config.yaml
hidden_size: 512
experts_per_token: 4
router_z_loss: 0.001
lr_router: 0.000249
norm_eps: 1e-06
rope_theta: 10000.0
parallel_block: false
init_std_up: 0.025
warmup_steps: 200
decay_shape: "cos"
batch_tokens: [32768, 65536, 131072]
Below are experts of layer 2 (counted from 0) of a mixture-of-experts language model. Rows are named gate (a neuron's input weights, with its number), up (a neuron's input weights, with its number), down (a neuron's output weights, with its number) and show model dimensions 448-511. Each number is 500 + 40 x the weight over its row's rms, rounded and kept within 0 to 999. Numbers have three digits each.
Before each expert's rows: a language model's description of what the expert responds to. This comes from a sample of Wikipedia text that the model never trained on.

# expert 36
What it handles: Math and abstract nouns
gate0:465497541468517495538494475501523452527500498515465485491439496532445504463501556510542503529527515496497477582489491497507512553507572423515492489508565503520493497501469486528522504479519557
up0:442520497498516432462519469464433483468508441505437530458476508564456470442565495459451423471533464465545552495528483525435586436514563454539569533416556534387486515458573535477544462485526446
down0:466455452497528526498520411561448537486532475557506451513527617560513470490477514442482480479516575478495490560516495514479548455530474449528513472442524482524611595498473488423573530477513566
gate1:427564504468472465512484518524441476488491503499543551532491542539500485499430490483507522431563523528486459518486501520485467542496555435514454498516500509494450503525506503525562475449542538
up1:504514521503561568499496496529478503526477565508456458490494506505510469524456496539437516462498553595463544393476448535509518472512524422481464457566439487521500493449446531495548558506447496
down1:528483442608483482560465448474548443584461479548481532512525492463447492507542452529461484550469399443548550511473541533527542552544503458515575455509543464465571562535470535479508505484470459
gate2:538534469514452493486540518508480516474506461474503392502527480465422546542508452488424463525537505589468489436504510548530542522435487475432545482473500456476510462508533491461430485522410480
up2:436496506481467516546569495471463528496486480436572499509496499525464515425466577497567477517427464449483479515532549478504464517490422449502490460497518514557520479503461519472468483454437563
down2:490474512516508458573513527459412493515444466488510508463536464469388508519489535487489516534504458496529483544433492474446485541467483522459461495456563466407513496478509509553493533479432499
gate3:466464549543468543588490482458431482569525555475558491467517505554514444484501540540485581559452428464494522588615512590538472466441521435471505425490540476506494512505588552565517512530536483
up3:544472539508578466446495497528537529477492531492555564593549458455483520526528486545513466523542538495481469537469508502480544538474436454533467483413507540475527458469455435551457488502516537
down3:508476450404492494536477447529529473480504524586462454562530495544504407523514442525438473503504451483492477556534540501426417469437456493481541490680504535500495531513462560524493592470444508
gate4:535477475481534500540500567504508472513494549458438463545466513487502465476515444449539503539464437584484477489504484528548497477537446525535509510462453496501513480460518465557571509496473563
up4:426489538456452498497405518521456460472576539531446375524502512522491541498494562563515502449489547517528460514527586560494456443506477548485450447517512479509562499516523504527509509530473512
down4:485540499493483554482486497505498478444572537490515461524415449595479512527520466471484589489522462467500498511485489519522484487450527462483470516518506511532541486519509521519477465473531560
gate5:477482579463517527463576503500497549470513456474442519468444505543505535484562465448532522512485441528502588602479532472535470527531424510422434482424451473445499460579545525548560504513515489
up5:439565511529503547517468498538504480504536579526529489434441523461453556473532494519461479598531552535520497461544481507525471444514417509416505496586561580555537527476535451550503443506459473
down5:492417512566490544534554471512587504453452505497453432500524503492554499561450493563519452583545462476517544522567491465451444508526479389485481467413508501581418471498506518462498427531505483
gate6:496442500481536480583452510539378535523542523494456492520510556460422548480449471476493451471528482511498465432506553503472532535524532501457506494448533487470471488510517454523505544497487501
up6:523496484494465511529485482539529540554548588531494566476536519508473508489501469494518535569474475555452533478532534484550499521507455481503495464510445530483484457504552477466465586521446525
down6:558602426448515451525458480455424499513562507502457547527505468575580516527520529471501412511496516574478526524483535483539505512413471577534511476496468501523540556441471518491495505486490479
gate7:504473581520524538496507450522484545485462446493508441472494478448531489439466448481511488539468459550507512495503449510508470541492559526562573495486422544467526545479528524494527505545541495
up7:552541396548490494491509554513550527484492514468493469491533461498513510577417557511449455475548519477548551522452556477503404481476481556471462534493521484502450531513489505516500496509503499
down7:497495523499484468449489470511492443439465544551511520523486519505515506495523546435446464474510495528579498473531378506512544545524519499467472451465522474500579417513489568483594463539473462
gate8:536555470467537512470455456498446475509471500463538428511496458503525487542514468503548491496551571578447493431565515503505516572491517443479482496437534515449507469527538516555526505495474416
up8:581476498556456529486456506501557518559466449566517434501458462536518441493467563467496495532484495507562576520494566536545511432504451581522507478578426495516460529478602516474519474410449545
down8:531504462477534529535433491511530564521550471439505505516448552523554444519489538509481525494508515480519447514509505494497518486558460490548525457502527489418566456487520500569452468469462541
gate9:508556453519542535496552515565497525513503446531484476552462456552598506498450479494528506585458505532584489455518559563507506540506473475534585459498477486528527465468445466487575513514477486
up9:513517549508477477552520469511420527564529443509479540428492545457534505454492425561470439445511516482438534533496599494501424490577536467542435437421450487527460542499454525502511542486572503
down9:535462549467549552526492556538478376449476566504549576542530498504554578539547552490434523462500485499460462505473547492497518508506466508485511505565507473514485470490380553516539494558463450
gate10:538472567552568477471514568470507510459533498469524520508507494461475463571511459529522459486497527498485544475492528524578497473502434509559418494471506540523555479544557549507448471466437492
up10:451465553542545574510438451521458431534508514532539502415556488525493471436494518531509504541504554537492538503571487497591486477490442503515466420374518518489484516477508515497471542514493559
down10:488481493497494514556414511562494546473490586481456483522519488579482464498539394492524419497528445536469509476440537447509422469424472504496485522530505493532484424511471532562481477570401543
gate11:468435569503489473576496532470515464506444487455511494465489508484459521513469480465448501521538496523470527524477453468481566503480554561542528499508575478518536500518512463556513485589447469
up11:472473531553415490489504469555441431538461504489471434525540441547519486466531558536493506529466533556484504494459420561498482530415517528529490470520477500481522478481510498517459582504468449
down11:546465413481531480574572551508391454493418487479546500428524423454541585528502406411506472434478429482438485423487491470454543459434491554520441556580474499455502482504515552549456555425570496
gate12:450526475514442511562473470476531561491436471518491493492429494490540473493477485481542505502486454461536431467506494495458426527539499562477542560480512511595546496422473569482488542482463465
up12:527500539504440480522511516450500456522517433452462462479414501494534552508481457447560546503553540551448489444497534525413455537495490557424439524462465455488463476457475396463493523502536502
down12:512469570483526454474536525473475534493488518472493503511490545564456438546510469531539472482473443459518475460506568554481488459518448416490523453578499542510398544511472514524519556508498495
gate13:519504584443514501522519486465523522468537579490429543432516428546515593547414509498624545539490502565453584503547531505508468463555515576535447512517400519571542494559507456491553493509521521
up13:427459501537523562486527478471567518514591552448518391447497509540513518472486546463520532506548579506429536530476467535481531519515531527557492438526424480487518530407498562529438489466486424
down13:497499517522479433487478498445482458477496527591509438468472461550551508528538478521504588451471464527572476601578496478487522486538544525547497460536515457537529518477455467472496456518544507
gate14:541491452442466489494526439497504515530492517504509473544476495483481470581502473472481574484487457549475515429510463419470501519429452500555513541484499541478471455451469492577515500472512505
up14:494409554517518495486578542467519551581552512498480459519528427490552619552535551486538479447416486393526467496497464515536500493486437508501464446484470455443438481526532541475455521530484516
down14:508495499577560504479527475506460533488475516444525489506562557476520554541396549484577514511492503503483446530499498504454472448570514524523548593551457592488519526549512467570425512533479553
gate15:498485500510508461459505535588547497538569582545529542580552554572539490538478458505474454565509461538442590479506486477495420581497464482582481497421482461534498520506432577552449505448490455
up15:453484431511566558474423520436547508522558497533543448516480491520463514513508519547470494484573523537452539511475552524444558477575447470532490496454509462500442503486542533499578484451472488
down15:546579460511490510449510443513458539517561547502522421511500479473472511482493487515456434459441439523419528504492481450469525396533440517544539486436535475490546542506510492466503444464459497
gate16:500480451466538502466506472577539365521496495450451500547539573541469511487490575501506592505437446533481554462502505387538407476452430538503459483508491434536476501508523509505538552542517533
up16:446520498498516493524540541528498528456508478453525492500504520522451554486422453483438481481469538575489488527436508444538438500428502531623444525486479494508522498540465532420446544429467489
down16:472551511527476514500499556510540511478377469508521498440546500469573569537545480498563568448494543515480456466498510516522459530506528474456461517534505518547510495446519407475534428572553467
gate17:458532487512506536542520521490452539495469511505552505433407554578526519496530568507512522494605493475482501509512532434499519448568515543505523435508518517530458567471547453501536484456475519
up17:561429442456449504484470453503530512460536514475464515458472459498496563485513417482585590550555451524505507488509524503485474582525525511450447507565484591455614524510552552452567504568508460
down17:529503521489533470511441454435390458520491459549546449519493470503459494505483489577514481551505479488483452477434533433505525464495499422513501498446488549445510479396539567443588450509446556
gate18:473539494526503416495460501478483485482435519412444543465459513536524477534508500473529501525552516547460502437490504552520456443564466474470440466441577528459475560485485415519543434487493567
up18:548424554555515497509506462533487507511444479488443511456489523575493535535510452472578482578501521458513522510526552465542473557496533516480542478424525472524497519532569504486515476503485562
down18:518445489555451436453553477541551517498497474516453572543453583465495468516477427502492513474489484531510534500543471487503512485494542505526582483441507459529508577481453490523553495510511475
gate19:520572525513501535453594535508525524489494537530498504562492478551528483516461477471499570505509520500473501467460537518556480491499450444566491496463509408509524494468557533490507581465487458
up19:444457479440526522476475541503527500536555574551498467533540519442497591476475446487496571518465595444583529527503546453503467426537500538519554533507522552482486544504457506450515466513506426
down19:522524557482542444483539527564531502494482514570499468527439500530500377512497487465516491456509449510511513522446472531502501489515539463529479474482598535557451457550516516499412490507500517
gate20:504494521478446483529546513510479547492540553435492499507527482513538510488542499508446503509504428483501484520473541465529554484529497484543454494502495524436468464450487530462489484542545495
up20:542502493479494548468487468583450494541554528488457458524550587510552484476474532539496510524428564505470415484473493542470488513465521487478495491411552485508437545496525524523581497549540519
down20:481505498487477487518470499445459566498539435482527506452513517504522533468529493541565507523527583483460475486494502527443435457516554440506530515457434514427626477495471479524514505549513553
gate21:446505492503482512553551543591513423493441482482556473516505538553522506453557482489466501482533533562563525490527499485548573552511533545510483491522480398492505466516480490483552443431528472
up21:460497515528458477541516492499527529510443484531481516549456495558538440518585462512508434432465528455586443464516475443578549533492524494517480550501527547583544523459545546508451566476456433
down21:482480513462505524547562516537547465478474543495506560512436470563519427481393464533456537483480487519480529469495491452522552485523525489527496512529432452417496552576535486495462513448513510

# expert 26
What it handles: Word-final suffixes
gate0:558400517556532446481530469481473480525432489498413505413521487487497538502582486467627544501569549543505509516538544555535420535447451593528476495519588541588471496528537474507535503503567478
up0:556536541555517507526517492433487520519463549502522519568483526484542472489511530518502586479559519479551493541530456473464533489569507552480478516450486450471470483462536542472560571553475599
down0:428435472564502512487491508514463468460414507496533520460511520462541587462544505478513484479491472515541492541476511409502550565492531460513532586452522498492559528546540438572499549490465472
gate1:436524437556508513480571507465582473443504486497471437526496485514473534494495482536482500473537570524512458456479463497455577455513542485466571517492547463516535474557482503465484482464519459
up1:581476442493537491476455515455513532575507496440476509460480475478434508500514440479503438526554389521492438526508570437477492431571519492462474557493478501486544504553466581498503467464475552
down1:468483492475513522464486499504527544476479476423505560554446465527498543515529436461461522466509476487463499503523487477566503450588551482399533463454573451481505570575517527527537466503516520
gate2:524485466510490492521466555458523438575505532410474498482542443471531491445439471514513504477453425449476475510464470468481441529481537519476519519497463489482440530516462457482508474469521555
up2:541536557457453443514543502481444513523524478492512528522513436522466557526490518511439542465515527494546441456445544498536446468533547567410403487494539407492505518503480451528454489671530492
down2:522514510467488527497515519507429482481549489489513548501432500544500531509503549568551570469485471483528393400472471523487461486522494530527512487479486487514492555487505450482499482527581526
gate3:492520593531505527557429523470479418547475527539472570474528556517550511534451473510589548495439448532555520416572518482535504536521503477413463521530443500539510471486507473549467485554584510
up3:525463449533428464453555537482526552462482523465478419567459505582496449481532549479485446489502482491485526546476574468521485411512516501546511467528486538511479518503499483443505453562554553
down3:461511540509546456454587416433525498525557504460499519479507507460538532437492524548506577486436540546504447486470496489499502543509520558438510504449452518513524525504526468593454589527506537
gate4:537457523498561483449474422434571584463522492610525523615486491487471507547482522508540571490541524509500555495491468533481481514516551459435521477451541480468486493508551477561519487497443466
up4:487516471488524491484473542534516531508568546508504577524565500493456460561533502579534504497540494503430498445527464563478489471504607519483416527527507428518440521556532485529528441497456527
down4:488497470471490531531477433502502461522501510484529583528501439511473587490506483492473488466576527391560531529508508524516453494498467475584557513480478432445476516487505560431495551540554532
gate5:482525520505533468500547418433435488514503487477484567514522444532476527617492450468548516433561455528490510499478585526477487545507510471493483550480440488540499517504525584546492508532485512
up5:476388483500471477499492493541439453520516538464515473458416481469555513476446505483487577471561612443547617550481423600495506537530514537526489592544587501479487529548516416453448551537516464
down5:457475480425461485474483533544503530479518507494490438502559488532447465524514502588523428522492545452523468456513500623514460532459491487527478493460609464486482520542489486496504486471530506
gate6:488499477524528562476474428547516480572499556401572543505446516505476515478537508524522541474495489513463448483445585496501510501475436505572600515563516491500489456536495481584495492460516531
up6:457542510486443456473404541531492544476445548501472495490468487463468525496470570532447456532496516479502504517490526379434522526473486516527464449492503507491497504529529518521565571551563495
down6:470438514566508472568468555530541563493538582493412565515590494423489552597488480446505571537530518456476556540532485523467424535513397556454490503525484490522477489364537418458507509453486500
gate7:515448512535443484512458520447465434456490482458446518486522503546491574422497565541506429486497528508479505461505561487480476447475519503538520523492544515503521564549520522461513484532560450
up7:565505505454459534476545485482515524503564568500467547559479508469455510539488467516540475482512572508532529486502529517421562532503487484452500564532518488467498550482595441547533509470529457
down7:491516451570447468486456549529433540444566522540409494529496490506464494494487487515499519493569532560529444520494522568491540558437516493446516563500480576559475490545512493472519522473442513
gate8:485459477496466544531525504512474456496507386506602472527480548504456545569481498490565452446535462517503520461527484542491561507467506534584456522525476450526447549498468537486488483488466481
up8:466550488521473553521513503491528477488442476490515418478520489536528457457539517528430497458416556477546487495533470438448504496452539561468467465441490522517577503432510483487494458506583561
down8:472514503451529474493569586518543441491513404517449559543461478565457447507550506504468520479474519517518523489528459542513489547498446446467503494442509634553496442481538504476529438501474392
gate9:497538485472530563454560516439549399531483565535568467597477579465506486461549568604474473495420468523517572506481489460488544469424475526448497517489492459530478458541459526573557473494452487
up9:509549496498574508443486528536411569524464487543469516504533495475503460443500505521460476489426522485489532443475482525454538500510525530458488538536499534499496514522490534449476434546515527
down9:487479499441459506511547546525506492485447482461479495477475523415591569454519518503512490512431476568486503494460511453523561517567521452504470470513437495517437530557484481466523455458530504
gate10:473493529453426538501490470472522581501538516487563515489506526484563502524508469472455457531547482512580508534438436551536527519562545545528488517453459473498482470543426536524519491547518509
up10:548544536500446532410505445500472535455516501506519471534455539458451489528462536551537457458523476466497568489460434483498528503525485560496435504515521545473445518434469494471559529533476462
down10:455520464432481470501515461501485497491481433549485465545503475464534483551484504486546469491504496428516498426519561531441549519512496465506485525465496491562484502497491494468443452480477437
gate11:454542506514512500454511493502533453534488467461562444439479506556569527387466443496486496436461541523460467496511534477523483479469513508475549512561515467499467511436511481507476490498515432
up11:513504562467527542548489487457570556519512552457495417524514492437520549521437476484426446489577427502481496477417444452479529525513470506501597539491503507470494494493453523527441479587508480
down11:581470533514580559415511481442531516493541573500519422507446518534506462456470482508510527578453460508527405447441451509517555531511485496434542517501545528528558550532528502492492417464518496
gate12:506523520502428509498624527526493447490548502454483488472522515535512471493544455473547499452462503462527557547479558460593478493493522535472476489487459485492467539508494505514575546499495519
up12:499455494619583520486578454530556532498461518460471471471592555548500491490479517499444513523460471484480474469518508497500477519473551522509515446544440547516544571559465523528483583487502524
down12:544542564452553530485535478504461536514501512472426596559476502481437414535519541527571509488574479529439431514468477491444484441498520451464531510482466518530596465620506458454488452509522501
gate13:522512476542500531472501503502522513539521520412484582510527422523527482580490537498453450469535511508524502441494503514595502490479451468478390452520565542444484526483450524513454438466452556
up13:473500444533483507546488518499546477446533469510466465455490509552551471424596473532465524541480528478458467518373463468509518460545467551452529432479492495472565448472610479504458445558516489
down13:511488529536456411512511519414481541496455485575491430512542579532476493511511499511547525487539512444427525498517496504436506440538471501507502482578433505548442533461518515475532512456499465
gate14:493522475432500490460498526362490463480566550463511463517534525570527486541454476496475492502467526472543535498515597504489546532495470491494519497412494484497531563394496473474502524473530516
up14:454514478509457488564538510511473546507519538399514491445563505494556471431489487483486513495545471495467556542514473472560540526484494539517409434530526489500402509492463504485565494508562517
down14:524502484444540482466471557541555475530509599564518517575441503550506543527484494502470437493546490526527502448527458536441517474525473511440480497520460421472535539524523501535467438476498496
gate15:436403426501575480499521527551559429474529498504506461458557607446492479477502504531456462448468528493471535513453536494509490520507422465471413478563429550456450552568491490501514549519531483
up15:442522504497469519457476470482490527415412501476495565538468478510485502519503528485542489546414461567528431504530478580519475507545480461551545486477491516528508476536491484486372479429433489
down15:476513491555420532540466463510441509547450501477537440561513428527476395588496557532499475519483483441533510558551451581396547468493476463484512457518537556508417505505464495519554529469500492
gate16:501462518490478584591440455541478491511484484543525439543541480509511487522542557400583495488455532501502509449459529501457486462557550482536595546468621449563487456497439492554465465516462485
up16:430441439547545484432521493548458533470521486474512535450493505522512474531523476458474495535459536451500512507479554527540462558513538431552474510529467543482526419497485569473475492500448523
down16:506576484488495492490541451501572558418516496554502499563515516488562530590504540524507511489540460483531450521512561439474549523436514483498492576557506462485497496512467381481451484546411549
gate17:538608594482469581518503474505535434470510474469566506514506407448542546577481502476390534587626520497491477474447465526508573502553547461498550464535478485512499533511419406426533480483468475
up17:477442447528475502498494532588562483412560525502468502520502523442514536549515505472465507476541508470455464548434515612530474489482529498532520492536505535510513538524389450512521544541443544
down17:526477493518432495455461452479470446467473439565464456455537471479468570524500540503558549486502418556549495483557474486502468426445554512555473559487504484458536544589512455468494505521448528
gate18:442490498455502479468459566464473431496615494531540531431489527480527547489476603521512518481474410556550499453477422515550494481535511489495487520494565469502516494466487532497526460545505511
up18:542600480495511517516498481466486514483532477478428537507486535543587488452479428455573518484512548553439514473513496494524507521499536484465522549513521386476552564492496532538487520551527461
down18:440567497481493548478508445455498522500563547543489580553487512474407446528500515485531453550515485469517536488499489564484438513504536468544486539467548548567509518497532642516439495512503502
gate19:444493495485421445467434439456421465502503536464427504479463465519499520546546546516429459500525602456481541446496489552481538485506516533460429517553489489450476512419530511462519485572508604
up19:534527469483564544521525521453498600560523510496516490505559412523554496536575478459489505480505491579520504518476495524510491493504490527444474537454512376499500538485483546594471523517493471
down19:529563490485473506512507500496492515495421427513528465452484493471463521458576555549540524517517533550528584471525485486493490516520573591607500535568496451478465514455560518510566541457487483
gate20:492526540483477526516497473464485512537423554493537469506473508515543544490466485563471415489461504505468557515463516492460487462527481511418479546501520505472484467569485434438516460533540531
up20:469567504470493487512553512543530447536487482526486534524518484456499526457519429439484473521501520524580566476508500519497524563507503497468428558536518436482480475547464490520534447452558548
down20:546402517501550514465500554471580498508425529485518456471528538477549473559507543496564493511557535458540511488443514457523473493485492482519548472447474510512533573564598505494479561543474445
gate21:464470536543504512399541494510558474505559555477497503497410471536544442454482538409496461560496495465549528527472508462460424550480504569509443514501517457512493483500463645487437471435563465
up21:527530494457479532526451541485513507491433522511510488542514519446474509530520448520533505522467416460469510528550533454461523550535524521543496519527519509466487476507543507422568483519501516
down21:482483526495493455466523594462567471428551484504511534443496498507479458473505507448497462447518434471529378458537516512486437460460478511552460485472516499460524496529471589525439460503537491

# expert 28
What it handles: Descriptive nouns, adjectives
gate0:518556524552553516496525560544477502522474456537461496452481467528470463479543520536479546510511447506528498500470517580458557529445531461549369563538517503416529560464533468558506492477474504
up0:484521501466449427546419469533498516488529439475421491477470487523577529488453429459483499602543510488536495517532533466530427540538504465524574491430459526559492421508479504457428438495418571
down0:551474456594508495465513507560468513469480495473485553552477443498484580487538502435469581479478519484560529486555566403468550518482508446435537478588461413462509466474484549501445513506477504
gate1:438442552534513494533560453546490495461536528478532458479541538532487496581524516470531569541515519508538505507496537582508565550449519420427513520482566527443532461506574462449504582510538554
up1:464523653445530510519525431539530535547516543418498477502507524479517443513449481438483487545504538570551473550514512573527548475473500447421509432538517497539469538471474551580501507543418530
down1:567471534505491545461470502528585440461555515521501521497484408505495524512436486465464525572545499552489537502431527514570517503457443510504470482580591432494440521516575570456577432469481495
gate2:560467491527498523556466520512514455503523456470589460567479537538504476523535522550537542502505466516518418451438463558480573429451433487461557508475509472477518490523502510454449492485518424
up2:500515476510448522491475512471565464502500498437495490513491530480529495508536595458542517448454515443507512485509459515530443463487416532543607514490482459491567450502562483493465581458543483
down2:495545576427432541494497472455508486453495537517497555493441535585480508492524496548614517489507567450528514487585460529550517495517524529453472566570456503570483469545565462492525402531539527
gate3:458466543514467496559450575511488531497496527474516483463482509504479475534462479515457448475417464457443492490471573474550475490491513599536562470514470508469512442499523452456466542480478538
up3:528505482534495538487500449485458563480546524554477618505513416491468514458452465491522498519504417510543540427410504519558509476526562539508455515499542536529505525450502498529540525488508487
down3:525532511522540454539493461524585460473423469509461483456446500504520445546466501512487496544586473538501472528535535471505464507505484479475554502446512451511512497490532549502500451507493491
gate4:513437455495508453527510508524523474511521560458460443510539458504521496476487515511500421487483444496537482518505527505474548491495531539451539515518534514465496546506463488506424511502611532
up4:481522513530470528500445536470457567506581497498442553445523504527493441463515476475509453474451473507541536505447445459511506478528520504521470494496453461425428521509479594389502545477555447
down4:452482533483526519541520477493527552473528534450516494534476490504561504485510425452500536421468504475476442479465532517523476382490528533573471524462512570511504491504470510408539502513462460
gate5:474452514472456473472519536417469530532498404490519492524472514453482555494522499467492495459532523402474474556538460564548468536510475611553549499493531473458504559572454457543509471530588506
up5:491422458532501483539487513544571498433526557550565564511514491455444481528531487543537454465551511560476472502507494470441540451488536482437487547589451527527490535570520541493442531541520553
down5:521477550576469526522511496446503526549514449444544574504485439487477500474512500475520504489571519538560514508439514578457484527555481470481516566506457514501541515538532556482466519502527520
gate6:479530552559524471449510538459586518475553508432470478499452447452587499519536508490469458566575529516523494450506461422585565538522414502499528449564483459493513488603564515554503489509460528
up6:457467561534499527435559465502543513459453484521542518624504510515493445497543531593538492464504486500494500489529492545407529557460475461473509469526517477504570550494462562503576507482568532
down6:487511479519582524497467442528544514478536561536468497502451494481500453516405549490466469569452520456482560499491430434521513536502491493442441512505497568525558466439509495484518502523397503
gate7:509511529535494461502592489472558537568525504488525515515513468473505489509521520513472512552412460485548462454499522430466499475483491514532534498505462533525494440484408511442446573564508461
up7:484467472465482428487478520577470584498541500547553590504513538531502488503477550425578455511566498519562543484434529529440527513511493453508490520482488494463500499520490500542540496414538523
down7:513546510516453475525430544461458519505499598433470429521460525482492478508493550575497506513510501474451569542475458553536523527533499499533492522530555477478530463566440563481477483512462537
gate8:496534471430543561544543515475541554523418502528573534483389517541536488533458428507463604509449503464627571502511526453496509498598538478492473466464518501456512456519548574519469401519483509
up8:489436481537513503466537560475476510497519531481507450477542632515543446483504511521516478457464433505492493460524495437462550477510496546500450490516578485480576498484483475506545566459501517
down8:535451540500492558543453488561483523460487516477452463523473466488485470486495552537485481508505500488460526485531484498449467551442479400525504526521404529496464516559558471386466486404543491
gate9:500527457490455464575416435588468482524487542506535542566562510472541586457525471534502482545447408485506506497507480566561437434436525560503521449480416478471502502471506489452508465470472486
up9:476418517493519486485488508597517558449555541477418558465458475500519592429448466403533564453452500473432511521520454494574438457537531551452492560466541468511501492512487449548481506561474541
down9:604578543465507421518527452527504539505494489444540577470484513454602487557473485449452459431525499512463519496490459498555525534447460491462464453489479458391487490478532477566515552482462526
gate10:457551495528542531472504520515452465533432459464495560450426422439425486479415516499553485451488492487541499412587459546489519524525501491494592487560484532384527422489479462491456406524400488
up10:527467492437487458520498515537479512462478466440499499535472468428451477557475453563475470423553456537528450427427461516492467447550548557561487525500488554465533527479520463462547426521522495
down10:496441528437478459513492511488486434451448551459540468472561465541498533535541512465501530509466503438458516517497507546411511460414421554475474449488531538455448481497455426561538521473546585
gate11:524500479441486496464376567495446505488541507497469527516520438542451490512503531473478470516500476464515522574453530395511449473503479565518456513471548552547499458558550494475442487539520496
up11:462476467517428501599481498410457474483498439498471490420542462460447492553438504493450488472511435501561466573459596484554513511450516509504514509500457526515485533492517487483486528458535501
down11:479553521494563560523549457454510493475472474491519512419484468475452502542516473494579449516545536553473492461480485463546522484503538458509462529558506483498537441505533480503465573541465531
gate12:501460573455547478541458495490513418563455436438515504515499506490484486532457385492508425431514413506525518528531492484541480416499550528532506487523458540496566519551474517437440487446532455
up12:537524524453468505571483478547494403447495487494542502506525548518516560545498408490520480446602475485482525487467508473462471415557428478605527489483399487498560444474437547515464513452541467
down12:470531492463424483557553459461440448535553489469526484482569524509465464527501507483498460576481495474472440467547445509540479541497562463529532599534526454513495523551567534479513488478511509
gate13:510498516491548464482450534491541490504488476507489455527524513528532482530493438551496522570557524527454453441478543441513508501503464524458527439508510454511511525473505612462523504393511505
up13:576449515475520512479576504431491486490494560468481474516520514549531442504447478463550506542526493516479541430496497552409453491480535477546534491467469429468535555491451564531556571495505462
down13:483551482596500630510526495560471553463479487548540503502467486496457538538536510444478471487520575553545530500529488503449493511486492612499425506524456456530442494498553521466515570545474502
gate14:447476486497487571472517588507525511477504530507449537469525482521470479524455507568564481562492500494492446560551501549532496531452519463515451517542515535526541502485469529454495500522509468
up14:551478513499526439453476446466553523540532539502576517477580523503474521473522486483433519421498463582439493513501499462537524480491554495581467507501493481446505455520506446512499495482526483
down14:541423522581546539487519548512523509572456544522467508566476448510475487525483492468481547484584472558582509542450508490482499569512532483482515495519584494516514547483463514428457518538461477
gate15:497494519474529534491505464523494454487510406604604531554515508457439554483530550474467498537579533552499467527475447564482561567441492516504486548621439433503531524477431468550575548509526471
up15:493468584472536549520467532460459483448500437433514498480494465532436465524551468423444503403484495546496527528419545524523484499542528439471443532493566511461519528504506506529450471570500455
down15:512517543521516501536522525550524480461523453549490502521556474512491528475479530522531455526527472561578515500451443502456490472486528468465540467526455566475497518523459510462477526554566426
gate16:587445551435484472478480495507485540466497490466488533480525493566499565480555505482549519556550441551442507539547518439521486526493457452482508537442475491482480539496540476508472500572486420
up16:410426459533456514565507463488477457482516463508481504528470500465472521524505484569486477499434473522476449542550494482454484456430492495491514532420509522564531525499551470525525456492519539
down16:435518463486539501464542495452496507478507530432563447528483531536532561494479523453487557540481465478541460484588527470527463530518494532535521625510553478571495506513502449478489518497480505
gate17:558509464469490476521469506481506517552499491498561492547486395489462464471545515489552487510530444496533435529555498492507508480422479500517514545470545511529515493546558500545519397520512487
up17:509455541474491478549555457531527492500489505470477478615430555514477434478449427474472511532477517519556605459500528483512525520460518454531549492525476482502423539487478529485522497459469534
down17:544542522549433457481528538525546451428467519513541508514567493495493531510544547516573534489482545557535485516543520487483497581507526488474465549449520446475422514524509523520551471414425514
gate18:527561409538497587479499443474528458544480528588478480524501476432546533493481540535486491550447527490418500501530466518464492520597461484467479467575449408547463467513446502461551509498504504
up18:563464506503520475509440460494510472383394503492519483519478450542501578519525540448507517419466481489547484495508477478521473505474560488549498536436451573520466490561474558519496516484500485
down18:518483483513512520515567485528506507533526509516552542495476545549476444525486510527517494575487525547504527489531508481505444448489506539440512440471585502523520482465524458464478507514491564
gate19:578452508549463498498502447507491438474534485509464521494500483493457530467491548495470517523486548552503499514461493486439575444516485478519484487473460455475470435439467478536471498506487535
up19:445539426511550530455521467537539440531544520485554456566533525612577517443476453473510451408490443535503524424455469470553527567541550435498444503413521472492413547492546493476573497473566481
down19:470534481505441536482476531545439493564480507459540466478513465481530464487439584577530490461493552495468510461516547428465472473507425542478489557529522483528480528517487439509485527451500511
gate20:523500520460473532489527497498487499605519527554490489507480452461474421446482512490516556517468534513493461473485482494542426484460422563490513460482437497462572501492506397505497482538540494
up20:473554534537483523473447496518516515507553620533482569538430500522437452579498464505517474480524472585528503490511466473446573508445535437474478514527464593526487479475484496550521513557457457
down20:482517429538510466461465517488515452559492483491434422551472445469552517482470497553479515447584494538510489522444584486483463494588537498528505561529457448425499534536504512527508479488530464
gate21:542502465448504530455520538531621508488536448521485569449524426519444467524543515437492517522517552545456474484531453523540517500486432477567494516519518486548557510473509549502539512475469468
up21:482504466448472474501519512487547456504478452571456542577510528424431529492479533518526459443545408566487487455493457471500450507510487508507495505522627507519536489500428439422515451485430493
down21:541484491465499513558509514468430471457532502492488455508540557510599464501482491528518519506441397496464420519475487445483543429468563518513470511467446533468467493481447459512477489433498427